Experts of a small language model.
Size: 11 layers, width 768, vocabulary 32732, 206M parameters.
Experts: 12 experts in each of 11 layers, 464 SwiGLU neurons an expert, 1 pick a token, a sigmoid router.
Below are experts of layer 3 (counted from 0) of a mixture-of-experts language model. Rows are named router (the router's row for the expert), down (a neuron's output weights, with its number) and show model dimensions 576-671. Each number is 128 + 24 x the weight over its row's rms, rounded and kept within 0 to 255. Numbers have three digits each.
After each expert's rows: "comes before" lists some tokens at least twice as common just after its tokens as in all text. This comes from a sample of Wikipedia text that the model never trained on. Tokens count by the router's weight.

# expert 0
router:159093194075169123106134135132151135172116140140102130152102101077093103138106127085121074095134175112116138102139177097138141113129096131122100114140104157121133119143148130147127134119138098140128169171127114114162139134140125139128118101164097128137148148119131133146125109137123106131
down0:141107102119182096146108122150118105101133144150070175115107135117168124112156115099137171130127167110161132088116094131156118134132115104118136086150123131076121155104135143121132120127117122127165116133118125156105115124102080098146107138116142148121118105154122167105159129158140098120
down1:134144083117141127111120115148125124155115180083112151090084149136086120114115076115070148118101134149138132117134154127164154105140124134145141173157089148166094142143142163142133169162127106107148113096103113151098161105150123156140162179133108130148119082168098086150117130159178085110
down2:095139130097152085086103163164124140116144109116125135142104140130132181131133101076113107152158068126089078127155079117113110109100156127140110076093146134129106108108127150098078138118126124163105132120148116122107176158152127117112159106104139108171116091111112134102137100163149137115
down3:147155113172143109143157128083116093121125150116173139106106093122145141130142097131098117160114153142103100101142152146151111131098122119137105115155170115150159154140080128100118135064139075138158136103131113143125118118099129082157148089099157143119068168132140098139163187124082127171
down4:121145137099136127192105171133119142121114142129124105152151147184148130142119145071142135162162097129108139160158123103113114087126122105104131117139156123104144120121125144137112125154118105129076167144170106159140168151119132091126127109127152107140118161115153128135117105162115118112
down5:130127118142124147130146137118139132158127142107170087123139121114164159154115124121162095124086147136156099097145142132145130153132100115121095164161119075109080136085111097108130088113092138111103112142098054107159115171138137112126082192152107143141117124107149107116101140138173133106
down6:064173147114113116118131141170122141145153110161075165145114096143117124124132076146108095089138108125071123106102130148108114138133129103149163161130145121128105133104126117140112127133134146145112092123123077141154183139099126100162130100134139090121138131133122134114138104174115132134
down7:095139141093143126137131109128107131159142180109093123170104111145169130117121113121098138152130110129120113123104145143133136174148111150160148096129116133128128138152133115170099092045148087125111139112128159090170112153127119154133125132088129184155115088126132118114113131141108138139
down8:086116160121169105112161089132147136133114162129124147117106105071149156072113121168139181114107182082095112115108126117146137106140152163121169101137131136123163196172071110121136161112101171142107098123128119154106158085150097129150148096126077139059126117154110161092139125101177139170
down9:158118113100119121121139152167137127155086096141149101122136098113121114131113145098079163128062125106149104099112126125108127124120137124129132129129158101159128145110168099108164135141115118096122130136118113142113110129144099106135127168115112086150141146088111101099139108096162176153
down10:138148165151131149160156150118134081100147115113164124134122158146089129123121116135125123108141148127114117112135127107163131132116114140139103124186150123090121118142135178125097146111115132149162099156113137136138141180133142118078134126124092132106116181164133148152164097105150126132
down11:153142131146117136155122180081135142123116143137088124204122130121159122118081117102115077180148133137138104142122121139136120060152124141157128160135176131123090128129158110093130127145115149131145114142137113159129146097109166170127148103047120140094121121153121109147110122109135159161
down12:160099124122176111121110129113091169149121133119138131142111105158128079117151124162089129148136149123126171123124162139129185112138097120164116120121102122133115163066153120111114135139117151144117121124115120158153160103144108127129172139150195103145083159114104109103121131127145131160
down13:095075194125114107167109130166112119127135134114096122091152097134141141126117150150125140129141140154116101146117102112128113107143125154124142121133112140141090154118146125108150114114156158122112141111082125101145098109134102151109161107166111154173114130153127117063122116096160105098
comes before: "and ", "of ", "in ", "to ", "(", "for "

# expert 1
router:148146162133170148146116109107155121178125142123104111125123097107093129197137133136137140147135123075102118111131179119119112123123121127150113136135125153142089118086096116113116110129131100151099100104116155187165120113120125125118177137153105155084150162120147112123166171145146137104
down0:145146093123109118138143130126143140109153144133124122112142100136169134161130120125124117133177080110155133147127129102124116130122116109125131115085133122128123100142096116161103112133126156131065154102135073175057132139157100130137117120120156137127142075109153138131147106157098142112
down1:115164137107122149156132130134099093104134110136129140143113125186133101130119146096140196149120115131113154115126110104152111118131179106166156123122101152140123176077152130141080111152166136130145105088132098124157131093136102149141105122147135119135148140146158131166110110114154096117
down2:138139138158142105096114121128153120150146152117110113149107144123129088099116144077146079144127170140150154136124137081107139086135140155161086078140090142152152166168154172106135168132151154121111126135137121121120138132152133125164115105129132143153167126085193154123136169153115157175
down3:118133099128151108130166061117107123084159103129125147122129110141103140130140137147117146115128137120103114094148131119118144136123135116089142155096108158096152102109121148130110135117129123114132141126102130165165071122123167089107142140109143111099103074149168134130194114152131149080
down4:114072149140154156174121173109145118158089131138142076128174164099126151083113093171117176181136134159132158102146110136098112107161121134107130124151118155107120140115123153112122102144124143136158100124171120130130104110122144091165126117150136121120152136137174106148109119127130132123
down5:135098148132101086161134122136119126157073106081144143135129149142109104115147127148123162173123147124124112123103151143147168101160162165157136146138130101125171087088174133112139128102154132126080117139146057107128148127131128087116093107098133153137099129130162100130109127127131119131
down6:168165145115118160177123128141166103173125138141124140097139130109146110140127152105152144128144130135111125115093194112138143160154108072123138143090110160158137139097124138165177124131115133145158136151118118133154160110150146103140144109112162164120173097079124116109113180116119139108
down7:115080136105121138090109179092128139111134127103116113089114140162116128176152089145130124125114125123117115073101127148120140106144127117118130155108107125127100114150169112131108087165151122126154127141106128120088109167128163109134129164139128148150153135145099162168137122113107107145
down8:142128114160114084083154116123116127132106164121110145149139131095132149152146117099140169113116143110126113115147141128125136173141090154100169132150092149161171126119140094087170121159158124095146153122137146089120134109072153158149117115150130160097129147149150146141144099143191128117
down9:157170138152112128137121071194118121112156149120152123117155156120137128115130104114086117131110141109087111101157142091084110119107141116157143111090163106116126129087134121116159124139090111131167160112078142142100120106126083126099112117183149144120161156133116129118113117140088140135
down10:070078167118156110178118045136111139142109148136140111063146142129114139141158114131130112086084094139139101139110103139095149128115131088157140161165138162074146110135154115139129166118090100138131124142128113162151107145098161112119152133166116158137134144130141117110113162099141128087
down11:151144105140123116096138106064139115080153145134111131152104183114114103125124109130098118109111149134131116096168099165099131125158124138120095142179091125131123122141120136147158147155157104122121132106092087130097144139099099094101151140155115099105124123105128125123114105152090137143
down12:134094120109115091087117148128098128119133095131137139143138139154136109119141128145134131116087147138078110104143144124151171100161144131152106092104093132143123156114136154149151103104119140086104102180100152127094085111142116172115136141097117155127093108150163096136102094131142135129
down13:133109144157103130135161126117108118088120093119137135108103146146138130129088098132136142146127116146145096081128149098109141096148178131135153128101137078100112177168114118140141084085169121163094102099117137083140141098130146138123121150130157120116142066130143153122109166107128176183
comes before: "the ", "a ", "he ", "was ", "his ", "it "

# expert 2
router:124121142138140126104109136136178106141136113131136144120095109115109123122102114090106111142139127136105153140161126141141110088124080115152134129135098127096116119138136125118171120088143121129152153133101116128123160140160098139133125134120070107136123124141088065107108148134122120168
down0:178116104143115125138097150096158141118114142126161095111155136120118143098141167141103139143119076103138132123133092162131147120125149102122111151164084087139080167088118155110161114117135146107117193141124175124174188112076109103108123140129124119060123109128092152143126136146124133122
down1:125122103138114152151166169136107075122164118105118106128132094133101116107171137112119159129112132148145108148076160171112136139147159144122151088114125154118099091183130107140158151127090173096142173162108089096154122163168151106139114113117140134142116153148138091146098135122117140146
down2:138138157178101142131120162095123138131150146141134113112133095135136118130101131137121141098145110122164119136132134159094050089087119152136154076126125163111120147132113113153101091137099144150089090129130074114103096127122124090122116135153123140128139124102131111130138122109133128138
down3:132110103111125123135133117095132131120120126165152173156169130130133145049139123103112136135178092149186184149139107156112120097164094127127133105153086116141139127134103127084132141104152132136124101160142129106108094143098134133145090120097162134126166123089135133137152171127101118077
down4:089158124072141122120104153153100138119133132130149140165113124172143141129125126110132160148150147090114123116112121093131126174120100176136136091148112124109108095123142155143143106138131136125131097152193141112127153148107147121185131124086127142120120136094106132141111124134140094142
down5:137155115104109128114091129140125157130145156125065146122158128066126121091163061124113136115117152181125153107143107100120103108104111149127133147164122073130108125110123162158102145121132108124112107109088144154113159107132105083120121149175141188108146078069121145159125116105140082130
down6:099081099107162148143145120106115106159114123124108120117150096136151127114099123109127151102171154130143138155103118217129118146108137126132185123112147153112120081123126152134141116111126145167137128127112132144143166123151108134152139107154101128121144178135128131146109102117122142167
down7:132117135118129095152109085117125122150104084106099142104084133123123108140112105146144199118105127142151117111110144117181120124144160146145144104107132132120132182113156114157140133120141149104143136110147069090125144117120123128121159102145126108098115125143162169157116098157157145164
down8:170150108144143076126100120151110151109134132100127105089110134106104146086141130164134123133133110109158106122118120137144155158155112122108139196134129157123156144108123139130123155124128135135129104170142095108172132082101102123134108093112082141131155121159131118111151139134171090066
down9:147132146167151123118149113137151121123126160116141165136118134100136104140124119137144081128120148127114090112132114101178095106052152096173138132163155120130173104107116133134122157104129146146161165116114137124138149174123100131121148143131149151134132152129111161130137144130128161126
down10:100124161184120133127115121115161113129073160144106093143111151091105111116147071092150141137128139103108169189155140121146133125167109089152131124104140146106128124091117138095140107149175090128139094072137115090115152156146144149124090148126118123137105132118117153120170120115106131124
down11:138118143125152174119140109128101099155120130137147157144107125144086178142090115133132130109142117122168119101107129108120105142105173112148122105131095146109117122124080140146135150157105136150196162120135120110136114143092157136112104169099141103124117147068111122106151098140119086135
down12:171103116111182137099149130149148182099179132135154139148080083132146136144127114129141103137120132098125135133128179120112142112121139113145104141144146138101093122116083140132145111099127131128124113132129142136127144107146131155089121123096153110150093123162122156120143116142136122101
down13:121139124128147105127149104129165156119121168134133103100105164138130110073125143146146127113118137121112107131139116119109137151102090147132090164129127123108127110128098092163100125124173152146136129094130123148105140150139107117122094118142104099118132113127131150160120098203120140131
comes before: "the ", "a ", "be ", "his ", "its ", "their "

# expert 4
router:145099136143154135115111102151117129154087145139125120113135144133098130158143110118146083110092135106086176154138179115114141119095159061140132171176095104082155143120191165104115121139173113123114121148165138145136149127118124141181127136159125103151128144141135129142148118139153126136
down0:146088123164126142131118162115108113146175119136108113117122131160079164091123138115134097140070154122147127124129152151121105101120136128130120106133118111124123169119151127093112131143136158135110182147120155166092108132087103130092105086176144182167132129136159142143128113110145122136
down1:103129139130157121124089081172138155139164128132138139124131109092139077082134125157151129124193163134126110138118166162132111104134158124138115143135142089113106160163117176151178113123188134124117134133102154096099083125162116128120123155123138122156139117142092143109098122103132082151
down2:179127119136171113133100168143097123135159134110150090123117159108089140137152133079165136142135116109075105125134130091147156117088108169100145093142092125115146088169113102127110141100107162129120133139127113098113128123084149193170158127135131116140160116172127095125087065125144112142
down3:122152135159165125147159145120127084104087115156141130103157144153123142110133148069155099166100118125138134173156124137133124098101107148134111132108120167093137113161126117132106103108143102127128150140122096140094138110125155112153129124129122133117123145159107129096074123142130145161
down4:142119125131095152111087157095125161128143174128136109111105110152155117124149109154151119121112161118150143146134120109151133095102119135152131055106133138149098160159148115095138153120153162080117125155145112173140149097134155125127123118115140137108138135119129147137082150133132163096
down5:132163121076131179150108145177109124131143172141138102105138132131106134138128149175149114114115110128130179173086126141123157118123147120113089100131122133107149107135125139120134088128161097137119068155138120123111128163079156121126097088113143131131094147147095109179126115131112139166
down6:142071103097123134142143157105103102117149118120167123111117122134081111160115108126112129118142140085137139149156151151118151144138102107118125124132098147168137118087127117094138098120132161115121109136153120120178115134096168137137120147147120135159135099149122124130152123118114093129
down7:103123100138115140103111188088139089165120135181156095164130160140173158112108103102092153122163143111134150116125143115101111158174103128107119119095078174108179137150092118174140135119154168103150101139157133118094140151132106104118136128140109106112140118115112110113126155146139144146
down8:153104162096165087115124123133139133144132103133122149166141142119177102134107148102142156112090149113094164092155149094126136154187113136090110144120145129143111163117113143087143110169057115151118124128102123100139108122131110107086130102130153141117089133140121142136110084125119151116
down9:134146115144138168121114142145161142108098093179120099116149152103081083164159139158137119121154115103155129088146090162108101122118083105098121115106118132132134120131149121139133117162138086165137096106119153143143131129181184149082089163113141114118144147131091146127115176117134151154
down10:118103100111108101134131092109122071117159153124146174097113117135125123140129156132102196171094132097125100173134108150176149173107114177139119128106170120131142130123138111095052124097129127100137107113089140119157163148147151127148159116119149102121156137125153120118116142130134101113
down11:128140123115106127106133100103109147124173103153104154103136154094166161127140136097120094117090114144147111128132125187101178133122148163086137152117120150180130109135146119184144109183124136136142122145105109143118142112108102094121136114111109105101120131124155114125101088113137136134
down12:158167113117130148149112138107106094106118128128122134112142136171113097128152135103118110133110097095122122149095119073124074103120137160125071140116148125129129107084148132137070131140139140163173139113110136103092154121151111144120114151134107135094143106118157124065131143149138135105
down13:172138092112138140093117153108120107138137125125125109149072123129129117076149149097120127109135119131114101158162136158118139111116097101153109101113125170122155119133137143134129089114128137138117165145124100100135128129142128086145139153122157187176122082123125154146164120156100139135
comes before: ", ", "\" ", "'", ". ", "-", "; "

# expert 9
router:138138117131114129089151098121115090151096101138139117111126151095099128135124157131110138129154159142109164137147143129113135119121135114149143151088116136107135104147120150111127128100159106110109102095114155128118173093090122131114140117166107103130129054142136096088090137123130109127
down0:139152149154120136094100152135117117167102188072183129150164124130112097123131107130063168148142121180147138114133140130136143101144161102094115139078116093121119128156091095129152140108102080131133134122101151127141135143144109138123137151114149128167102106159135152113118082104100146133
down1:125133115100150178100114183114098161121100105092137147130153163126122127141102132100159131119148169120088109127133139157153092096127131126091110134108091108146149094122124206160165121105102148140110189120112105128151132120156163117136132089106117088113145164131124118110099111131178144149
down2:106120132130120092145122115125118112143093143107100114107139114119137136139131100164123139183130156146139100096103112139151131130122137134099129130140112085148158144139079135140162137139127147167136165127135157126123134129139120124177105119125144135150126121110111110122113076136108118106
down3:114136135129141106131113146149141107138146084100078125139116150084135146172192143130146099165150108149124124126153126111137097153155154118132137154144163153117114110112113164141107141153189149109129080100125105152133126094106111126105156116175120155135144140152127132160152131125120139134
down4:158132115134125120132101101084111123136130081099091126151125137141143081112162134150063137121152145105132118118128155138111108137157109153123142145115093119135149112123063143161157141108092143109191134138087132150092112103122112139139133134123122130126139104161141131144144139121140136124
down5:156142113114143105093115143124082082159118122103139129091154167103183139122117106083179152130108144153153086105121085149122141104107137144084116113144101090128124159123111140130111116140126130147112139154122108120130136100117158164135114143154103131119105122096139100121126122134176126164
down6:119148127120110149134138140127154141128178144163183086118088090078158096149134122146141104110126133121129155123132148155105130109134177147162161140088116122155066127102142150152101116129179123145086156082110150129127089133114122178126080112154140097081167117136112128081105098109153105112
down7:129063145096123158113078065099151147133113175142089100127120105081163138116129101120110117132102140120138126121125112076128139154159142132102125100112121137116122116056112161160124095165136111175065086141126145134148100169085109134120144137112168088123194123113141145153147056110065123103
down8:136118155124097104128159101127129143137076116114139112141130158125136107138152146132132132109124132159093123129099108110159134100118132116171157124160121120135156111087092121115104132141116080146110086157129142146112116141105121072091128140148127173144088087144127137155128131105160112111
down9:136119150125139102111118123169177115140144136148171125134095121148120092131089126094099127148122134139107119130149124161133108138130176111132134147162109089122129121156127129103130111176129119133112140138149154090159146146162132134109155113127139124111143142129096128158135142136143114160
down10:153069122112144165142120135138085110131132090157133131128130116139121170137170127100107115124157129129169132123086110103145165111138102108084116142105164171119105093153129117117152108144113168158148137124150156126147109151119096094099110136126136148108170127107131130098122098132139147131
down11:114158104162121113155112138169121122141146130101103135146115169142142101140117174152138121113110122164151136135169093084162113129168128091124115100169139096103104129086108170096130117117104148134112154171195126124094166156101114131139160151130127105149125092123122103100140123125174147113
down12:117120111101121186120131152110130123096129092091163180169178112096148096093139119119148085167105110105129178154099164142138109130111132159122151119108147126128110119128135102144114191153153169145135112120095157185155087124152121139126101180070105122129097109192135149131104121142092127152
down13:145104097132144173146199110176110107124145135110083117132120130129100144133133100106128123127148188130118109148170114165104108129137138146130143106134136141103144122139166098136163099130111147134145143124117112127143169115137126115157157147110129174120125091102131085097104121138121145126
comes before: ", ", ". ", "-", ".", "'", "/"

# expert 8
router:208105157097187117119128107122157089137131173147142090110157108159146141132124127113110099133132099098114145106166151104107137151123117108126130152126128125131116108148129147108130131136108114131095099125110115124139136125116089151140119122136112143145143108114125088128156136161159085123
down0:163086094134056140147122105120129138091063122132158142100158093143150153130114160147138147146124102086137141117126121158098141120151124158113169125131102118135127129109084084159060131161137053134130128127129130109127112188152133151146135129138126111137119096191123141103149133147141153106
down1:084107132122102151123123120161129128134110162116175150107132083126125153161122121141155141170136124159115128149131119099114110160132097130123155145135126124115147137160113074147167134168179095129122120140099128101110102125124110108103111105059121143138137109110139161168102146098114077084
down2:127084132153110119118128114169123128118133145150124139141126141166111099131113098116089094120134154089181117125077149154140107143126141136119130143121137140160148137102134156102117141165161136132109122180170084103151110120141118145117100104126136106068155090157098136112126145134084149123
down3:100117148155101119154131150108109117143124138114126120157090124119135154081153122110131127154138101079098135134111139124134106124111127149138100141153126145108119093087097132110127136150124126103132095128140122128120159119161144091161135151165082144085159140170165147152132130116142131151
down4:130117146133134131115134123116156174130129131145168135147133149093108101157116161118125101110085113125136166138135115124148148109107127130136161133139133099098139204154130166102152104094148155101096135134127130162143094096107126170126104142135102145148146138129062132119145127138106139130
down5:150135166103141140110155126143106127137144118095147115114114138146154094159169150140140092174092078119160139154152129096100160107105131116128153139126109145147130121099114149164091119138108137150160182102105124149114119127152170127132121140133134100129119154121168130118080108150158162151
down6:137142156153107129074139138138125164129110137148112125139153152108123119135128154109118127112099114128092096109122157092119146145123135160124089165116135134178132120150117167140146156138125137124131159112129117113121169072091110078115143144130186098108141146112143148132148095107152129111
down7:096134122133136156172108149147170155119076135109161100136129087150135096105132124128130149083111184076156124125128111113121149134180130134131173101177092142125148146137099130177091153191128157116164122162120143133138117107178132137143168115167143100097123096208168168156156164099123128137
down8:144114145115137146093127186119141134126134155163085139120149120125120131090107152104087095125110127089135138142174143155141116108129120167106124130163080132165161135111112129106155184122144114084147179139085095097135126158144107074103092142113153134147133141101156110104176138142149085116
down9:087083145132141104122123127112097106076152141127159134095073117153100077126137128164125124118099173111134084151100136106130130126141161134121105143131140119169111100106152160095113126150096133166130137138160130107099154077108139092142147113130125119107083129107130135150190171104130120121
down10:155121103155169149170096105125150123137150112160089136130123115122144095137137083145145116096122122172137146115108141148124141088093107115115120137161144148094119143099106165091145136138130123146135160127135108136106106142163181086147153123131123101053142105126072091072165159132129148118
down11:162138126109177135133137121101150150180111163178144079145117099112148128111126139131149129098127163128068161117091118112131124151094128157128107113146123145131104160102151110135115150181125135076128146136147131098139130138202142085116094129104116132119141105152122143130100130140127109104
down12:121120149148133084123094139112127111141144131113143164140127131140112125137157169115121177137152120151143112133147182141127110136112139156141130102099158130133111135144111115148162156153105146127142156115123137160174112138118082119107128118126160117087094156067147082158136124137069127119
down13:106114135177178135146122134122153179120166135112108148123149094161092091099125129119152111135120139090126153116177114117127180135142122094147151116149120125137082118135109097113119153121112118099116110145140117087122136092121143155118136104154094085156114187151156121144110183105102149136
comes before: " ", "0 ", "1 ", ".", "1", "2 "

# expert 10
router:145079143144141113139131136137107102130129100121105134170099085117111151155156088078120112114163137140110113109100179068103106118118085091153114140149147119124124118094174147101134133157153127145105123136138109111128136121101096128127179150196081075135144078138104104139137129109130106137
down0:165145118130134152142141089131095094097155175131133142108142126142115165149131129145131136089150130125128084131100087102154135117156149177121119099125150143117095117122115140132139109096173089127129144146135097098138126121092132103120126114177113119106162142137176100137117170128139111189
down1:130132116139135118143124149145095163090132135176122098143093115115108118148105141165106110115118174141156120139075105153063149135122113144148109111139148110137116131095128171115118110153118122082141176130136095113095097146097114164162140136107155152142112134149153107150145127137107116126
down2:156144143123107131121114100108129146128129130129125160154103134098110104127117111159108156144150126138105131097125167131112131120157102112131143096109163112146113134120126121101156135158169134112142127157116141116137160130198137100139094100143152093120121090113108147116149142066148165129
down3:138105124133129128182126151157133143126147162099089117148146157153126121077137140132125089113095132112130135136121103150162122120102123129140105088093102149144128113101146122077155129101089146122125136124142150150115142136119160130143197143103121125129126172123175100108108156161133156124
down4:161108112093108105142108089134117157132115131111146093160141124078112156135159122099106172140148149123122154143097133112121120166127108107137157136140132099156156127122153173164109163149159131118129101116165122131117145102088096111121137113159146117112149116128139117165124130144102120112
down5:085111074138157124078145082124116155169146129138117151098133138146156117137162127118144125117184100136146165091143108140135098136120164136111145122102149068113166094103137103101118113146156100140111153116129119109124156172119082129161119093123090092085129109130139134166135151132161104123
down6:135108117121105155146127159179116159129135125125171100133107117126127104137114166121150135095150121128139123166129116122105160128150138117149151146141149126130194148114120107145135109119155142166117136101151171083138150115088122165120148077132112114107120131133126156114144134115167122134
down7:153128167156145120121133150116114134102116124184098102111152150151162091138158137113072179125120135097103200135133148119143109113141083124102099108105146171107156123093124121128158160167159131088114097139103132154085126165092132114098122148098131124171129162157151116121162123129120105139
down8:121080128140123108132160144115126143103143146142111095117154128105092171068137135089110118095148105114142111101174162128138123100117106126137109095119116139127121176138109138156152128096118079120108135152158136102159108176166165081111115161118106105126154138097107110137127134157176103142
down9:159168121151138138119112103136132154158119113136104150136129116160125173127090110104128155117220139115142102069138135110120178111180170126097122103114142135147136158108133144129142162104118153115108108138159114141114106116115081101123131136157146122117105134106133157100103149146159126160
down10:104134161177140171130142118115132142158158108140156137126147110128133107108104140171139131156093122157135133130115137125145128124124102127140126102155112143147106099112111108138130147114148136110157151136095146125131130095138123161132127129136103146135157118145099122123116109139096148157
down11:137105135088110087141107167165122122123147110136155153091137142105147134131094109100135116095151152136144116104151131135129090135094160089149131133108144105104142091136088156107100119119113115130130156126107192160096103143125156149086094148111093148161122109073111125133102108120091135118
down12:120111119173104105192137109116145136131113142137127113123129098131139144157096128114115152108127117101106172132175117161107097113147134143127101100127088122141128157190118110122171145161103190127132091100121097110119138147120091114135123079107177146167090100107081117146134139123071153105
down13:151136139143099147069140121138109152145137131111130142136137153131129172097124079066121151105117138164169125106110166060098157114128165089128146135152158118117165180132117108129137128146131150103102093178116131140130089102148134159137119135092103120124105092105137107151096128099066120139
comes before: "| ", "- ", "|", "; ", "|---|---|---|---|---|---|", "Racing "

# expert 11
router:107098133108153126151134129142135083162118117158145131147120061119098122199122127148091103090124141111163087123118117144121117134128111112127123135124118124115123143135121096092128104118140142113106106110099110128116149165135142149101149169160120120137117107119092111114154115139130158133
down0:154160147124133114166116162143143146090137126133117095105091134130135116143143167074101111154147107153135098120111141141136109152086159107109132156141100137161116130141092137145097104136132114089120168169147105158104132081146170112141160118116113114154102130129193135151102139090101142111
down1:132134139124155145142112143146142140124044146171139131145090131174168120134136129106165128170112127126092133136126073143112123127136136113122102105149062122124178124149142098135134163140153094144135120104121093124141128125159148102177130131147101108145127098109097146137171119140151137128
down2:125119137115120113122136168106119125114133136121151151125067126109122139116094144130094091121109119158167101079134153119135153130166127132152134171139143108170130130136132162162110166128147102156088146135122078080141143134122132130167125125097136171137123129114118113151143122133136138098
down3:086140142152128101109123123111169146167112148077131095093129109115111113130091133116119113131128136131158155134146160144115138088137136096138138160143125125131140171135102118107138075107138138114162130129161106179102104100099157112096128108114143144158124122137133121131155144186117109149
down4:103137135133144152092102125168135128131148120094094126095138138104084126142115141143158139158119133118121099112153109123147147104121132139080083115158101129157178134125143144145134125146118095156107092117104092098082112183132142137147123107088145137171112120086122123128150142130101161124
down5:127105137131126129151131143086127148122130136157114139165124111122120143130096135146121154146094142134139098119144140145143111123074156143102106143135136162109128119205164104127130201107108113107125132111139118118176119120131151133127110157107113101144127133110125153164133180109142158121
down6:110109104112150114122113108128126134131146115089116159159102119162108120123139211161109137174136129129137087133143139132109128148136141132151098135112088137138103123161121141099136112112143079131169163101175126116109161168165159099140110139147121112149136115087142118174079096108120123195
down7:087138136177156133085184093119140131083095070123118099178105133122134137101116146147135117138141157127147142113094155098117155110079141081137146157134131155171162127136119123188132137110130089123126111157101135104109136126130136113139135120125117139140124119171177159127129126139126093138
down8:151170140122147130107087134155150159143110141112117126131102128132116200112108135152090120130130130185154159134108158187113121122125095121137144129114130155127127130131112114159169143137116137136120125136127130133122168147109140124107115126145154132117148156125114130130116122116108178092
down9:125088145089130121103136143149138126121111136106131071167115167129122146107121088149144123104139129139122090124148114128078151078125178115139123140156159121154133122159111138101123141146126094143129141096124095100166109141134101162142123161181131145100133125137123120144175170168147136123
down10:139139153137118124114090140149124134133176107086180117115109141136091105095122100102119103128211119104103158141119121126160119117126130139168145135144140139113167130142124143117156130120152138080135128123124115104090163147112143130109147116127119105154106157121135116123159121131163093145
down11:113109115107076163119110140175077174122091126144115139135107171123116119150142117197126119081075111080099148115154107099132108109169133113130133085129103150133126116107128096143146093117152122163096100164131108113146151141108096146119108146122102163140129127116156135134147144128176128111
down12:139148119088137087128150144134115127128152125139108150134106113126144105086117178111122140092079163114094105129139121107125205174138139154106151076155126110125104147123117099085152151154121155141126141106150115123150120141136145133126103105099141125086149162152142149147146143142152140149
down13:095157137181123126127152124092127134103114154154096102123173120102086096141096131117129152143181115117128131141120108120089140094133155138155119104155119151123067071153126110120133123138125129158114136110128189156111102134109134160138138111156162126151138128155116125170179126177157115131
comes before: "\n", ": ", "\n\n", "0", "9", "2"

# expert 6
router:156079111099158090137095142110094119110137099135094132122122096140104084144131149150135113148154153167114132114145157120115122113079118111110117189131124159136135152158142166164141128133104114133131147133073171136126106132124116171127130158138161137109126142117127120096149152123150076107
down0:063092165126125092087110100132138132124139113124155115126108129098117084127131113123098116176144132130101120139136095139112158110174134161102121098143094135115131121159129092143076149117117125121122102084164137094173158131119107114121114097112151141107152120126137110127161140087134175152
down1:126137119103143130146110116086136127148154125135156120149109108153128123119110151145160148169140107122115112172163170142129083161142127161179148170151139171141113133128137152107105147177086096119112131135098076114148159121102117185114167144188073180100162128136141146115144108133118120077
down2:132148137176117108182133100141106126147136148153096172103147142109116135101191139092111122121149139154084146074139161143125124123116110150151156116138079117132078142152153148148140118144130109104096146175080111206115150176129117126142150122129111093138176124135140083130127131110176098133
down3:118145084147161112160152071107136109135136160131131120125123112160118096118130108174102171125132106114090127068162146109110134127081156150077141131178137118147097089124146130110101093167111120159143163127093105138113135113122136096116121126131108140137129141122140111148086130125147104128
down4:137142141135132150100149121119187164180146164145134142141116120135165117102100127156129156167153168115163114141141107094144154142153145126125156091136106113135114152134119121096122130151117142149125119100171128155143167134137057188116128137118123119168114078133090129111128127108103145138
down5:107126129125082107168113137135106095184120152152140171153136149168104127113121130120141157141103094166112113090105157106155137133112115140096165140091126115165106102112102160105132150102100138156087146119115142146158085132117149131130114156161126182145137152141110143044149125157135124161
down6:128153141135175168174127118141121161124163140167110118168127151146113119118117150147143189126184095106122143121129151155155096116145078113125122134140116122164146134105133155136165149121143109118099136117141175111128141120132130129153110123120116159133143149151127128122168126188123151106
down7:149077118112129134088133087164104086121094128124120125114110116100105129088160070141154135062157136133130124119149145110118159102088135121157111134118151199125142095114157106129111115165127172132142127102098110099112167150140136114148154133174170161150116134148104123137114143124131129154
down8:102119126133094141142096109149188083131128136142150086128138147123125154091142065128127132092151090126130156147149135099129129088089122152157118135159104126118142140154167131159124158160125136129145096121114091135124146130106105151123116149117112166129153132125171107162105182114111115104
down9:156073088124143122159122140146071164103096140138113123112163136119150141125141193124133114086127169148102102145108104100114121142056133181112074118106146121117105118106177158106137133111160127092088114105137143107147156129095130129139157110154127162127093105143117110115141142118158147123
down10:112150119168130157116114129145132145118143123137154124142156076160122138132139065177155113112121099124178154070088105142172141163151063127100120109109143145139151108121132135134058119157110109115124159163104111141117145130162152154130106130137128126097184109124142182060142118150140090097
down11:094107166102132107086136094147164122133124075175133143109163124147185125133149160094098091102137146108128130140157138113105147149151166127133104122078092124141166151156132097116103121145120113152127177142159153136063129107118119152111129123134145131219088124102093090100141188129088117114
down12:127160115100093122118139126136140125156121133145094116135127113130129122115074142131127114126147101141113157136134086125112133143130164133117098155111117107135137097148156109141154127148123125137101125130114113131149153139124102144136149154151119146126158121142118108163124110141114148143
down13:163105099098127110129120154104108136090126168082122162127119132166138146147121097093121068107140121141137113115125140100122193130134101168165129139115142071160171114180132110150113096137130156154141122134117129149128159139067116100091102162128126141102083108121172140090135142164101135151
comes before: "of ", "(", "in ", "and ", "=", "to "